python train.py --n_layer=10 --d_model=128 --n_experts=256 --experts_per_token=6 --d_expert=48 --d_shared_expert=0 --activation="tanh_gelu" --moe_layers=[0, 1, 2, 3, 4, 5, 6, 7, 8, 9] --router_score="softmax" --normalize_top_k=true --routed_scale=1.0 --balance_loss=0.0128 --balance_bias=false --init_std_router=0.0214 --lr_router=0.000701 --n_head=8 --n_kv_head=8 --head_dim=32 --vocab_size=4575 --norm="layernorm" --norm_place="pre" --norm_eps=1e-05 --positions="learned" --qk_norm=false --attn_scale=0.177 --tie_embeddings=true --parallel_block=false --init="normal" --init_std_qkv=0.0442 --init_std_o=0.0442 --init_std_up=0.0442 --init_std_down=0.0442 --optimizer="muon" --lr=0.00948 --lr_mult_o=2.0 --lr_mult_down=2.0 --beta1=0.9 --lr_head=0.00927 --grad_clip=2.0 --warmup_steps=200 --schedule="wsd" --decay_fraction=0.86 --decay_shape="linear" --final_lr_fraction=0.0 --batch_tokens=32768 --seq_len=1024 --doc_mask=false --z_loss=1e-05 --train_tokens=313600000 --steps=9571 --dataset="wikipedia_en"
Below are experts of layer 5 (counted from 0) of a mixture-of-experts language model. Rows are named router (the router's row for the expert), up (a neuron's input weights, with its number) and show model dimensions 0-127. Each number is 500 + 50 x the weight over its row's rms, rounded and kept within 0 to 999. Numbers have three digits each.
Before each expert's rows: "mostly gets" lists some tokens that are sent to it at least half of the time. This comes from a sample of Wikipedia text that the model never trained on.

# expert 23
mostly gets: " River", " School", " Center", " Museum", " Road", " Cup"
router:441594566499544582479509507464432484465478539494480470566487435574404540595554454475458530530454558549533461490472583510512559545464545557416546542478568525505545518548592442439443458480425398450474516505541496493459467482478502498471405493563478440510504525427547471502475566566486548478553435556484465577504496428533612466512414476453524620445404602414462519528442537520494459475482
up0:470493526457543573482461511529542513465477462521508483469526551422480489449530501472556511542443466477567439483486496453557686479465574464491485495491508499408514419533454405419458461546522458471526445454544474462510504482528539389539435463521520521564421494636498565535517543546449446536536579523623439488452451508558517404487523570405480518557519524570392487548558523533587522492484
up1:477500480422500408419534545447513502477423427474466511523538501535551474603553492431502485481534549502471458449464567487529514518525470532426487496505521393361514495531496495551514529529440438476547522433499499484494481593510568500510418542531527546498476559507436480568502603553530513543472442526545491580539536512495494364602559589442473490542488529526408431475566523531674552442494
up2:470544523566551475410499497452524524508514410517495506482467485496540494492538392511558571520500572560487477508493424590574460521461580368517543496416473521506464553591509492470570538480497457493512585496408404515540547520503534517417403488556500471530511463479541547451524576572540486547514444537464477434577495525472551422458468459459408636502437506379484486544520501447569467574548
up3:468525480495435588512387422430559522461610517506479515433486627467498535574534512499553495502532528472431434521569492478563496429605528543569569549512579437514481556502551457395506500466536521509461459460451534559487550439512410468550489496473493552503412521549434562490484524489506501575483485515551499510561495446568437415553463482500449626516468479481597512398537453443594522510504
up4:479409464512501459510529585484497525513442518510439474504598484383474480465621539519489599412456474543412491500431521506474458478513463479470524574461500467526534417513525513451511467543544528540454609527474421475496542503489455521509581524537371622508511522467504444610498485553450405454486581536475476452477513398539592485540426544514489493569588471530407468526543486583542467479491
up5:566458491560550542505579542515384477522488589413449493486533486498496553583519574508514496495506531589464527543478451443515428432612456572444465532411515561503538458495527539415418480516567526463408478542503496514523397535462537515501414573541521604479580448521467509483456543516472488566536523547542445524481528437507463592519431436502398543530454530602486505515512505514414519401442
up6:551426531535468377520578551549500480503485522536546576421457501459502432617512453492422393475543488451523608538430458532495340511562539453422538532428502485445535460638632499491506550478496453512502534561403417471456479528486458472574540439502477436474480505467516531466553499489493468454494526545508528445514513445525549508451480590461591498541521575506497539520465474503479457528484
up7:462467573578519586466559458524389544489448522483517445501540487552399527493456463427508424527548536488505523528496526559620487485494537517505533531483462555549605571429522568506532467514564465513515438460575470470503532494471482482480615498451472536523494528512429516466432446426426464468572511519453492575474459467467471545518462598538511514566451395480535413506497332568474535476392
up8:537476479535476552568480513594414501443586582572388526550583482496472444583503514551514483491449493405482480455434515546458464523564454412431485449578531449485448517529485456445499542475471545464535579576504521468536476601433495451465518541449495498580520471528537572448488363483558510439498532509485509425560481435512467403540490595474515463514532361595480510549502448478524536484486
up9:418455451482503501531382511470481548493506564505471508432568542409496576471515500484498549457437526490449501532497547500446550561537492498479424442451493518499507578534396522506593539517512592576561469553533530510481500513536530376476549478396551591509558419493445480595514470449476407479427546558438353546478482485530491492453514587531433574521569548489547533482526539472503536393482
up10:554579459540474509557496566459550542358489488429493515436542396520529471492444426554387491579485563515492423534479447515507455522485529595531523470469462370537533506519552440465580500511510500470444505533455521483489469400511447486556569451501551519549497545475403504538524351504505483488540519591474441524575535496444546563608558560457513429545448512442463526474488472552573517513478
up11:514516511537495427517405561524547553504515496499477565501560426563489524540617472496499552443436417552493442456530462624567466473506416402438506532488459533502591525476473576491540568520486486468444547483520433499452536524533532416489496505520505585355455485514495600433589506459418541478427555466546512550504488524486489429436486416510476567516422494542460424553429458499586511538454
up12:494520486493590502592428432559578517547504456493573487548413455522494429449582530463523544480526470498474472369498487515470445526500348436506497452467373563479633546530569523518503485488540526402477452456483606456497486539505484523450507500492409548516497537495430543540480468480493497492457583483588452538468584496409558504543530438560463465508463550409439497477525560490445525537543
up13:485522524474552512546593490504507450531494530466511459509541488492429503478512548453507462538478560608475498459593475574441558563451483534510628539518483458471462479434506545473425490342541534393505545546439471453539531536447498424489500460519519494569512573461423522445565507507556519489565387553586469561444409508601469467466494464492554532552453509499483540487538555380439459599529
up14:521501535459615496529474409538630551463489599521480400490484514537493507465566564492495516476447511520509458555593480461464519422502533528489462553371499494579476469575526467471427412455487445498520545540455463528482447470384482497430459551511437523565466448487555503556531570533568454543583379490489496541518554538515525485471486515436575451426498444572478528599526524591515533431538
up15:526522462524566521496531467456421526552519539443549581565514537533509471577571422522415500564554504532520456501587469590486509497478445458423537456533510558502465510554501496488477433444487513425479474549521484496439451472462475531489492541424504565509487451463390583530422505495482387579518565661455555397468492494421485528605522467549457513576504535493499454474543450640470514439532
up16:522511469487462519431525547462560498478495495502427523455586513454538459496475547566449452472513620555462455324447362481511524486489437469533528472482452449518608452498579621467496519561475513580506456473523507469431539447573494581577474525567466464458547466531475440508533518543512550491448463529519556570510489606432576551411544526449498522479429435560458505502459493514413482526533
up17:644452545505514544506509481518431594482572469497433522506591495546517452486504607552508556475476440439515530586617500593429561531466495458539514550512560527576478493553515513447411494417560541519505468521500458434479498460510436559523444557562506601479472513481495518410540493495516482479520504545476426475529454377460574463517421493495514491522554450492560459398552405384465509471498
up18:488531475522489554532490608585508470421476360545480442440506496402477473509479487450488479373464598376492561544439458514477561526464521547564519489434510522562494524564409419464553423579438503423552515491505578416549454529493531524487564518452514547441535499585447562497465540636490458503517551502492544555533451425499442495532531496527465528464513470487495445520539509528551446572555
up19:519518535514508569476457498500492464501452454432526441563405523481555479488567557502454505482508479529525496456446524510505473420574583496501528378516451471516641484502563438418524463470364522479493468499565462530508469499508507559492635414507439448556487524601531598566519454486424544490481479519528492541478491363452517419524581434486517495493544536540499515419562536603533423551525
up20:423537428487519515458530525523503512588579483532508538475453517439501441555495508500458408388524493532552567532493520462470464498553441498488518612447490532514603481523556596534562449378526508508433499530470547534540507507512464492451406495516477417384519526487509481425511419436524536597421651532497563531523567516479548498454491543506501590511417435476522539506509429585412465517478
up21:615487583518506423572525532573471438433495455461423581482509510464528467503468467453480553435485386454483569519557450482523450491559428447555489518570572506528535406554535488489418510493475488443464492526389525478503501527470509628558491565462584520446442616511422463518462468525520520502519575501500527524523467511435570404486505541506525488435558447443606458463469539420505546462582
up22:608502486593514562436451454526525527487405555542508468395542567545429575435546585516507473527589563517560520512523472464432580508477477516422517505583557477563485505556487502492583495397518517487505533523444435473534554509490461531473483501419485471550387474463432457535464423510459369484479481481416522494497475478430567453594406499517508469529452504535510476578446482582505467526598
up23:628456449399512529474548476510509550596420493507540524433518448437539506535598447499517490538513496562485504476497565413448528500450439526523506453494479429441503595527512499431489493543563485490572493443557519474519535482534440568445459560464528513475504589417428467456486486372470491516470456538594501534526538413505502428585586447551508411493475505639496561531523438508512418575519
up24:479389532645534441495521411480484468522529470514532473470515460456445428455451557571550525516521464564449527462477502526572433529596504546482503404439480491550465546565500476404389575526442517569531474483454542485450531554451585533514608567480527544490483504477551456390516430483523461415508510601480513556511476445422566488488556520487515504528475587547503539585557445523451429516461
up25:502466517462390444442525568528438510572473406511437457544465545550472535567580556573557530490462462467504475531556446432391584552570479435492477523567445474528496471576397427507504476444522512439499527542500506509472575465487444489519511489516486498522523491494548510496532532417463463483594465562368469432558456532479484461481409531500544651469529518427497522502566494422596529585522
up26:573447535563459486508613488449542419583480485425458512522445521446450442573448521443516491516490514546586524454517471510392442503438517514460504408477488533528498534438482496541577508466425466509457469594526585524415496531558453548445498491525507566617545451548546573516510522508574467534520436335517527472585534495511526471542520498476529443499486504571537465564488558510364572443505
up27:507449484451459521489547519460475532501566419494523541470468451460479460569459490603514460537545481532482567577517460539408440491609559407428497593536586464459477505455489439541450469505595449525515550629517510475457482539536517400486487583548462493419490551473458534562494554535573500422561507509598465475532450534427445499483513505479429507484615511587542472487543515514606456409462
up28:552516447527485473461560481456553517626399519554409484460576522556494502574530561476562535524487545505426410493442456476423500427580404561520442489537423490473544537485531528524495501483444596502446453543578418531517475557527465453536480476519538555452560466424582485530590571527455551564499453520439468463433501430499389549453572598474511503445510498583495514516526396491484476473510
up29:583593532458478453556516473493460554516613478495463473463484480490486543429442515480496564487401487515530560447385544460624569540465576415559473472509473464450530514441582546562464480447603451555529433477488456488472455482474437537572401554512561560542420610488464458518426521560485495482459489521514495585487537492562510550500602504471485447474502510542563506466605479513416462495447
up30:447603599489434485477530576448593533479563484452475473543388542440406511442477480470463519490526466514560566478510422536522479540506490429527465528565524515535500499491472504522436412599514549460540487562536448495530515575512405512434548559532541591590413426506458552424509514414485525511489459567584506582562496500486513509474577463502521478551468454451391403552435511533513412523494
up31:478454581550475559452481617483452439443603370540469520512508558513481560500528517464488576477543459556499534455425518532585485468544435466576497546566513413439522460501528529428523505563532585483474569525543448419566481490461516622428414437425463496539412484445530458465477504433516478495437448521469545542495492516495470504490592435580470594508563444489411537457498453494535528558515
up32:498476538444481571489518587462499493517609454481482518491634487523539513584472427451537464524468505516488494495533492434540466437564488532412598456443426534454468518458411484585484546491574509506483450604562577533413483509501514413559456467472536520570501539384552446456468536457585460506462475471562573470518496605532431599447448445508554525505450521489403580555480533530456489519510
up33:547497465460428488535481517481514515476566483493407527537606539448509622476605581516517469572424446524474480473471473533430553459556481479442590521466515515524528511500531603565545547461420435446490556459522538502509463580428452487518528454481510486505467512550468452521484471450551589499529497406443488498642507537499449469524388455500505397434501597522493461411521544469556484617454
up34:424435489446435549516415529521559507460544562531513522470488486551458499504592480440479550464382438445452494459533528562553518457508439581468519383423576490535579516555498597479445529582506538535451515511532447608546482550565531468456438485562537479519459468556517429394501482526568474570466533481514482535457537428540458407484457554468492481577643493516481459448420518467463551476491
up35:609420432510541525465536395439540455444449481495582514546528506508498471528498565510502460468506436508567471549585485543480389459538490546458495534516444486594492556468471493488494535467522527457456532482499544451490544492500532452541450534418474519414515472540542581459602403527517535506520350493486509459502478523468414561559534538507542385469452409619546510475482584385514580514520
up36:370533529556420506521500593503496469625515571445556462497528502511567557398522409511502522523486476529441478427463483518539448448506458529475475459555456457575559535556437563534467511555473533451480503550561460493526460538590378575411474526504509520577479427535475546498500591447453437501485409485553519590546596432439528483507549431486433481459527409552481492469494460527542432507460
up37:447455490543570489492615518516491450619463437493398533481503567456484477441506494449571510486430527485555443469494489583469494541379475455504549523522482523525524527515559464460457524466526434478464604461485455470460475500395501462462516429515474492535511538519551461517570514434495504615551493482529510409699490518479515498542509396498493599537487473486470477552438542499594595566496
up38:582471449416515429440526503486491603489371467548516500448446481541430484574535511469520569642511447483556487563465493480524495420459547488543495518472430513495515506471523529484495569419463511534533575483466477575517431539519513529496535560534510590513565527408433429465550519514419567559392457549571461456503427575439350493544516582492506478514530411533458502505514548525538534524495
up39:416533453582496392506497520487476520547548481488515497548559497423429525442482449475446445535532470500496528479573480498687486543481495492634477543626486497457514561489434520422462500485422503485541491489471492476479514484596483476481465427400562503487546512524413424530460538497450570515495478465519513481575509631471496461485518589574544451502442453518508506454430495504457585413584
up40:553472533484396413568573489590492486479563445516484416557515484468499536507586528531581561505488481590532447538611563516478599537465500475485347572447423515542494465509567478463500464569452490514510548541553432487475481466536450533561506496622444520474442532488480460471475507533485502515513465445554464524539468573513524439486445427448531417533513372439420497522430585498538527561497
up41:498515542541534461515566573444522426495487549542459525597463540675468490578459457513526528591518473506521584474467426515436501457476387498481423484442501546422572532528530527508425483439460454442551465531430585507498521529522467548588510596534492559645469497488561554493544515490431458516534469455474449472548599447426518387477513500497468482431572451527517477505535484451503532519467
up42:544501436460495472590547509470510436426557551435533432491485478505564580428510456409509541457442611475458571554418436544510518532496496659478528486487539524463548477529535502532477503532513474467504593472492543539402479554517495517539513482443476596501498592535561497448463532422445527438578421408402518547487544496548458506507524452484473520529485540521492453560493394425638467537498
up43:517454516437445485540435574464539504470492504524435522489542474343518477530531531532522530530545457462597458517544386531455475534503479560540519436558527476470506467615512556520562534515477556622479512494458425470487567498442506522518488487408542413601584545419468554465441482509391566506498540517511581473607478364513469491521529436485431473470557446476552477463536492571466543479497
up44:493511477522503500481511459553584460535501508443544549516456497506466577442479482468530433489556537445485497575460450569533509490429465496471434558514473448514560470486432497495484505353626488459518483464505526506504516443496487501427516436472450378477422553557565504395591495471510605539494494441429558423498426498488517549487497578592580486402461415553529598475561526566449466421551
up45:479487489471516427504559538563522525452558569467392523545473449464454485440503479518504498565503496564610541495502522505518445535539546536504525474498521469472556524481542488500585563539515368518676444536491470457590483505525447456565413478493487515529513542406380483612488461557402443565505431527474444429496557481531506502477441513493446500475484493428510412535576564506492457412584
up46:551517420430503527489548347498549504511600425499471459570503528442525477507446570521460438459497617416556533545570563519475524526488491534425430524475412505497473558382482496501484506484576548509502454496432514468469497530516521478512440478497505439521539507478404578448456398473531528419530415443540512474431494564515493542446583523601631467458454523489563561483521486532457576521489
up47:520517491595526540562549506535541512459455523523502523553606571561493434472466477506440480421558490503484562493496518485485515533567374539459483511459590473466509392502607522454526512510461555470467553443441543390498558503463517529362473356529489534529486487480454550566446464534577508481513488469595500545474476432457427407606517524536506440532506446546528481484588452515444552517425

# expert 161
mostly gets: " International", " Force", " Championships", " Racing", " College", " Railway"
router:414541524576519486509471492522417463486444550456517491575539496572487487587472414445556546542436510607540530470479519482518487558543568475503538490492540574522520498572538444472494476438484445425439496565535519524482494544491604466531429392637563476427467465472635465476541564516520440479484556462467506500536481374471601466533417515450517469447449592474494583482474515504433524469451
up0:492445472583574518446491497472588412499544544483472449429556527463531443448449471424493454478499510531484541484524507497533566529452483388533579574584493462490514535452537523471510468520632491521566565514563556490442467513549443562440527479480564480540365465475507475521421500476549529536492500485508488538496584390576506488427541404445591421461465552529506508463492537492609509418391
up1:528501507500514442494335486471494474464467500396473442452543413522509589416489493395532572564429546585496512509508474609541478506475468508522487453489564475505617458605479504526505537513575445503595542553436471497502450457454553497525542523485536566499499452567449488519490440543504482525461493425613406561505544435569536423478488465435458467585558500499577487414498527478536545469543
up2:497574521631512564586549474516513493504438516517515448495541459554527505472477526522536498434504569495539512493461515505495526498507387541451478643495535466470548414491517494465406422501551645436500541452487531438489617580457482510519571476549475377485437498487507402454442449601569497518467528498610419474470489524445528451567499552520472416469510424485455548527464473527498478471463
up3:533490473511553505467514502540456531430432448515485488510477457594562547562502535457482553548543512525546461506465414468513460419488545496510514566484466475477461665488438570455567489484517448485551648424430461510435485489530483482573477448496439499438523395545477540421500561499437467485503517517435471533595432552465449464579505582431448599457493492443512421499558553589530537425565
up4:473521478522461480529521503466403504528448466461424478557522485567515371481513559533483493435465476564446502567502406479562538515544507414537485530506466464430515586510406450510425482433523487455505554457536458558566499538531474588451510542555429655586581457439461543504590571506511490444467474512530427529539525558448457453580496485425461501408539431518515499460488600541546429437513
up5:474452408503480425573660480506439461561529507433465523557401380453512520499522493595476469545511471471465515509449483458527528640507439459519368495428476476497463556501522477467475509497482417459483509505520505453547475544479476506545489498546479531453605531511376517547477503485476391531485538555509483537517568426471527454513561551429515513508544566607490493565601543527438512563530
up6:562534568609503486454601539556395576541465483478461486533530511541583522597440482464479472486466618529511469491451495444463585494520478452423409500450471482476486541540525456435435533544495431427582504565480504550531433552483460374541515485472572580499528500530549556513495575455398545546513476475583514470564459494392464551466544539538414463455483528510505561436442518510528564482462
up7:520455404516511500425477476570490540513504469553514456540502479507499499495540533396455401483531478523453420467404488492553578496534436502473549526489482503471527436541505548517539405464521492419528636491392590549505533488526451579485537421482417552520534480533483480522567531526500507480575563590404500520592521509512501496484383564525452608586481516485422414591541429501451491450474
up8:561494461508542408483479537528485524509515454491362524512640450506533466478552439559560488515502619488502471506531427520530529457517551489468494507535527454371593644504476453433567507435479377484529542532518453542462563568468549543494409525479562547457524510486443549481403488506432454499516559531562469532490449477527574416427447507485510536483461455488448461542523539498578565525429
up9:479600529433556436527499523486468518526513565425480579572524572475535485538501522467535577595497539406543409476466552396613558444433477514460535500463417546450506444540493452461608407482538517498428525521540530494549454479554494489435504430474495634467459453459447501549512446496407425534508487514494540547493471488449590493478459452533503473490485445598501446554571511524425589548503
up10:496502485535494523600506434430518470437475463523545516523450509498503520588612517512557465568470530502441524450448454463520419513476515446461483580487476428450466465540500528390477509435477361404542515522577518508570457562519452417446548430453501527546496539518463472566633547460512469578493505462524442440557464463588506403530434509538523515515564406483478573497587576460540436532522
up11:430479564498501487454500496433464487503584472564483435472526465497505565500504491477600594476580538552504564507459432566443518572526472466475547553482446409505561470458465650439483438467572477382510544494474521457602495546459530519434561390501551614519562463494496523477463404471572474484479546524408550439537425452506510477477415469557478449510494532489465621458512503520524513463537
up12:572503423473506465550486451534476479553453523539544463576566538550496495547538505479460491483500499476523577516584436524454564523452475448417567470493473412477501410521443633467497550362596526503404465533448520581539472514468441548517435546507452578479502394497525563451499573406441503428508465563485520456562545455581422527422547499447533454498516534538470571449460502560484535560451
up13:437568492493508541402542450562495515525423409522563550515525530535560469479529496512451499433473508530529544531558401455540472541608454521448549416540518501479538433564466415562610507517534476581499444486469552501514560508533413558510523463490506447433537551501529507553564422433502466535521533506428446425430494521510550427462454501494574497483557577492472458554555435309491451472533
up14:487494452541504438505530503554496563507570440535548527442594508538507559487554430446464501519507588533593566448428426422578522543530521505494494498533510416461546578464490520573433473411531548501512505480521460383477486406425491502445434573475503587423513475414529599468490570506541522511545429464418558512463417540592505525469587567457518560419496483548505465500514492444535434585507
up15:547502501491478524465552489437412526405485482431519534537444507456492568485577455555424532522556494589495602621458528523466556504516509513530586476447479551479592461477414479437472532541548431481450530528593476397535517476508506575604536470506484547526430428470452513508465507456530461525507587416400400540452551396464495513473535505475507443531520500433500462492614488472549515593450
up16:548444575492419508482503538578544540476453498509582420449357505506543523462451543535558476469447522519566400493635457462613581550516504555495433425576513499522445549595443509554469469488523521447501516493536480526579377556464549513499473510498516494525532478474467513514518606425496491503504437509523527555515378556477406553547463514504406528495553391498500545497526538461544465497486
up17:575510492506518492494535426525543480413509445489504519553554504514478534511506580528546435499519509495507568597513489486437527599445449412491486454521497451421434535498636481466460516415478407481534525573478337453446539508467454446547467508527543585483475480500479431552543554562488420567476472561495485466423498483506555449545464473409505559482434587461418463445415612528565510499523
up18:482563507473550527480402492394454607493383503455562515514533558452492513522470448458479444484519603607500515489450442487475486475548501502487487455487508562422539584535429427496508476470587463513601455505528473526564481457516467481587508668457519584499594496549466516491510618502496501495486491436519435468587523578528488479469591487509504458490507446537508466507471448379492567471433
up19:507537627470508510432488469473518463556431398445525538417527455553474489462589525525534409454564472447514570545418501444557418567488492562526559524566527408476525503537519507535512499466537557527448421570596486483501543478443531470481461552520508541409535470469558544450513538498469482568478477462556417522504543401526393400481451437450464431573618522525478524504570493520502587531474
up20:520468489516480574512451500478430511455505486564412471482592522447477421446520452438498469468527393535497530470443504576617501455501450468446493457543528443447595554573545502579509583435581588516492557590537575468527509504439537438533408538475600507485536441516493475456467526478471460536506460539526563522486397448399488446437550493468514403606520495609458533464472487506510557485461
up21:599488336485516556479523441537416502482464431504540400542525521522510536415530511482478566389500429460529489506468441510522483569562510460468462477533554506480530587609425499548517483485548419491521541598462507453529578493480522444503537426441539539471582451518441548432513543475577472521571494512590452566553471491380573489479511499426441477486523553487478510470580539582438509525466
up22:497539574523507514587499485593431555499493449497433403405485460476607466507438528473565561544500443475474484451536408503528484459556436546539497473586483463455503542528423528519514402499577602497531464445503501476440570549441530483550500516467497526452432411497443440489545412534483484546505549459447588549498529460547592510592507470474394492553454532478454441461502487518449627529585
up23:582493581482449537461512557549441480410513607475409504482509453404465455453546477517433563491524472521511478489569465531533507452475457580564562510537501451442526467460496402401472463457563608546471594539475491519407520582559476505542562413586489458592524468491532500542499475573496474523504499503472518574600484468477586443485557496464487394536434428482579471494495467552473465571443
up24:415456539434461460458530603478583488564487506483492426428502472502514554507584467490513486391472554549483480512467506579527456467460483640473558555503449376481581440520520476514361525399475441546522468524490479407457518506505542473505591546511454554574459519440478497418563605512550482482490399506547449550540572489594561492481417495507531494459496502567467485532543528500515476543532
up25:548502433518582474496511489503512481439412485506473508501432462513432439442506499484477460467451522542504530416479470572574502531451504555518575401384573478461442511552481474444417548453514560561602489513494444473456512500458578549522479474465468641552550389529552430460533496484503515546526539529539433435514553504509444488481502573432565507567496569589522517572535472533608452408403
up26:479536452576444490470469578461553517501438576676514532563523517444550524466591560623486493525401508477495538512591528473532458517486487460353477561547462528574462576567440511399483469453572451443557477488483513518513457413460423473451398459518444493425490465502482489486505458513529514560503487509431555457551533432510496526501472450523431491534453530500582532480479523581525532554551
up27:447535532452396475525499606546514537502562411544585511613584414451450529520554576558530531505433548495478489506526498509540414515512485537418447505517575482532437566606496549532479567529555527409483483531519471525459436513500424402434447461472404476547468511552455486485456602436478538480558502455481431537462500449471561456447467493503466450498518454579478442388505498475581499579520
up28:487457533568474491461505553463565454356475620517460502449564492547444490529467538534513543532546444503524612515544454426478539578482502392518516468503466484512533497417412512510510558514562480445548481526566402459486536531455522544562548536463572566474526474421431488461538496432352505453484490508476463423558427511523336557531520527553528468516528454502559469455554532563536496533495
up29:488498506564490512550493566442420470477479438561579495432506495489541537489539546578573419445501517479541496499526500492520539529496502414521544535509555435421504565521523466474568445419463459520530486536445375415525480514536579494441564453501471558461581426480449604538439652442460568565440526490484554437570525424504473456480491544593510486543580553471556464418590469488472510508428
up30:536445491442416430464571507530549498441467612468418454455471455580508565537515537559529559448444500526524519438589431554500389506605562507468448427483452543448564473558454431488455536544500475414546587537473521451507495470472458549530458462568532558550475455525424478528513531430513539504488468420506486445596482472508496496534523642518465463472429452558529584476596481452504446531549
up31:594385400492465488446375461530489614446525441512557526471495464476476508471530599498485456564541434514434535568634492520531481438404542471507606557508538478498507470496563546455533528514553400481570558502433446432527429518472444536481535463537519524489510542429506509540425496465486449519459497487525440507509543408598463564449454508569518494488516519580491552480491613542453484543531
up32:542501594543540569490480480477513467516457508521542602507504489476546413569479545531502459590460468451517468481508510549692458480448512444502502376506448504515502566498520518410528502512495560459529532438576471465451438532524498467577491576494484502512533419559458528456492594448432424498494397519484581493504352486448469506572528430446452550523472475553557526590491527521560430453512
up33:495480505528446620495560465405426533489537509592504518529519592461439464547483471488495511477497420445436485461436512508531407518527475559542507574444452412395571533523533462540422558529506534509539522500532462507596531530526478448460373494493541546619492472550428545523550577469532497543544582463475420551529479476511475400575521524467516458462477400550526466490574482470402479548422
up34:534502496526479560434410452427538481507453476476548476494457528554584562551451525464487568566552571550516545523509539502483539584464508538457455501560444583528549481494465442455449504472546515560435543557490405398503518489533536513443558405402576568442485486431548447375519533460507461558462445406644561446496508540512468493489412476481418486521516537512456507510566466413557558538529
up35:547495467483526546504525436488566412495452483531493493478503484371580562469496532488481414474483551565563560472507511480467553497504553411485497502457540489516526458530502542460375480469497516441550554436489470510544372462518523443511515530535511547541542409539422602504460569431458546526541550586584481396429485436409552511553442456584442503574499454548478608500467535575483515421450
up36:541480459498532530397537502493504457447442470561453478421481548502464538523559544513537563424520543605444521416556563502491390509498446556425513506555505413549490619527492511470535503408517554556553574414534549538495545547574466492466483506420499532442416519475408558573468484640513526498455479489492453398490481523553489490586423462530511510454580466432576494466549560540507476455512
up37:535448463468543435432581515579471506534532514492481431451440451458503456428583626479562576573483408634571521484529474529583523556454507544534500521443446503492461564479505485444427495418442568493579521487534444515538569417522447494532380491499462524516470516443522457494448591495514500465512493492468535483505552525480507536464539524352510485552454498543399531488439536566506475564405
up38:546398504498575483460552466502511542460541447486506493442410577370535526456516522460517469506483530539447468537484512505561515582533535511529537489488421546487562556522489543476536509471550466437501496502522512539515518561431385517579542513530549537550406406485407486558553562429556449514600531456489501468543533466472504516459447506389568424456470584484538515514527460663407469512405
up39:517461544585453516538569460468513531465476490511538490461510509471438516467573575483441503386380474457407530479403532589458529562524480561482521502521519569501481538443485433517481508523451428549473385452525530540534524475488532529529583452434410515609461426560467564566527416479615483457486503520381463444467533457442480515547543518513547492430446459528480554572531543481494432570575
up40:544471519518482478501428418499520507479523564559466549491488552532476556435447499466568540463549526461542493475609428584473570535541508526412543512471483497420540499465503460521422518342495452438512506489481414479504589420522421453666476434584521550491461467447554562487514468515483468485546441558506492556475450437527533520444457581417545413515555437491456456524549512504409499576487
up41:586541509397422482503580505466545475491438477513469495510444520495439472631484503498560539455533472441515540497433451593473440522445444468493516566529509528563448539540438590466417550466490548453496523554395499451534469516504571491515580492444538631444520531515439483448554521606501569559473542461475468475578445491498458510482523503561513550506501415473565414514596543434435612534541
up42:560425573522529475591602520534497536475505583460551516551442374473498473510483447413472488441453523583471502535488469495459555517459471541489450554484471605561567527527511545510491489512548507477572434575467527448470493458450481536603509495508430511421556530537475462508526528481575580498523419465531429434510570476530400535506542427498629436537417468499529450542564519360467532538508
up43:590481544518484445521456470500498493522519572387492439507458490406523534505477426434581440406434620480421480429503362486454570596516613500572505464501503499452430398536540475487516546513612499504512532487478413424456483443518499534502548525549494512478505560519502510527478536501430469502521506472428518517506477446536535525551618496398556527568513469439473508557482593459542567499496
up44:576506548487562576542482474449459564427522468530542499501409485580552559501527523492444481442442454482495444464536454558482532465531562485529409401539489461518487472482465488463496559457505507474431559494495496563455517488627475508591436434507494603509413571511463566548557438477430409492545436422518539493456541475473509607484616476547536415495540470550441568449608462405496473496484
up45:510573549527539438524449568584514496514546534442463374556470530479516548560541511535559514474441530591555496481516504508558494528489425411466533543503492479479540455514476361581467516478528477471493465540497469409495532536551525477441444430651483533520468427517448546497513560571522482611549522422482434548527478543520496370509498472487468546464515327547480506477466468514574539482462
up46:509506528527557454520526495543442458456556421516545510526535443464558474574541546493563536363463541504538510556483452509456499478619428435564548445582556490439522528617522452491574572505528478549489505541440377505498452461507585485498400510488467527475547528453585512464534406506352450476551561542517464442534502445491482440582519498458538501486518453483422505517545466546477610552472
up47:442514587551471434541487474572509506401519515554492505522528494542453485494486550469457506491569528465540553463539402483505470409578543583462465389387488521544597580496526515448501519519505456481469489488457397455592478542504467477482444496543604514534458472453442398405623519504567546611524494486538507552420453534554455418487547570472496480495480463455467541482531491461519539545608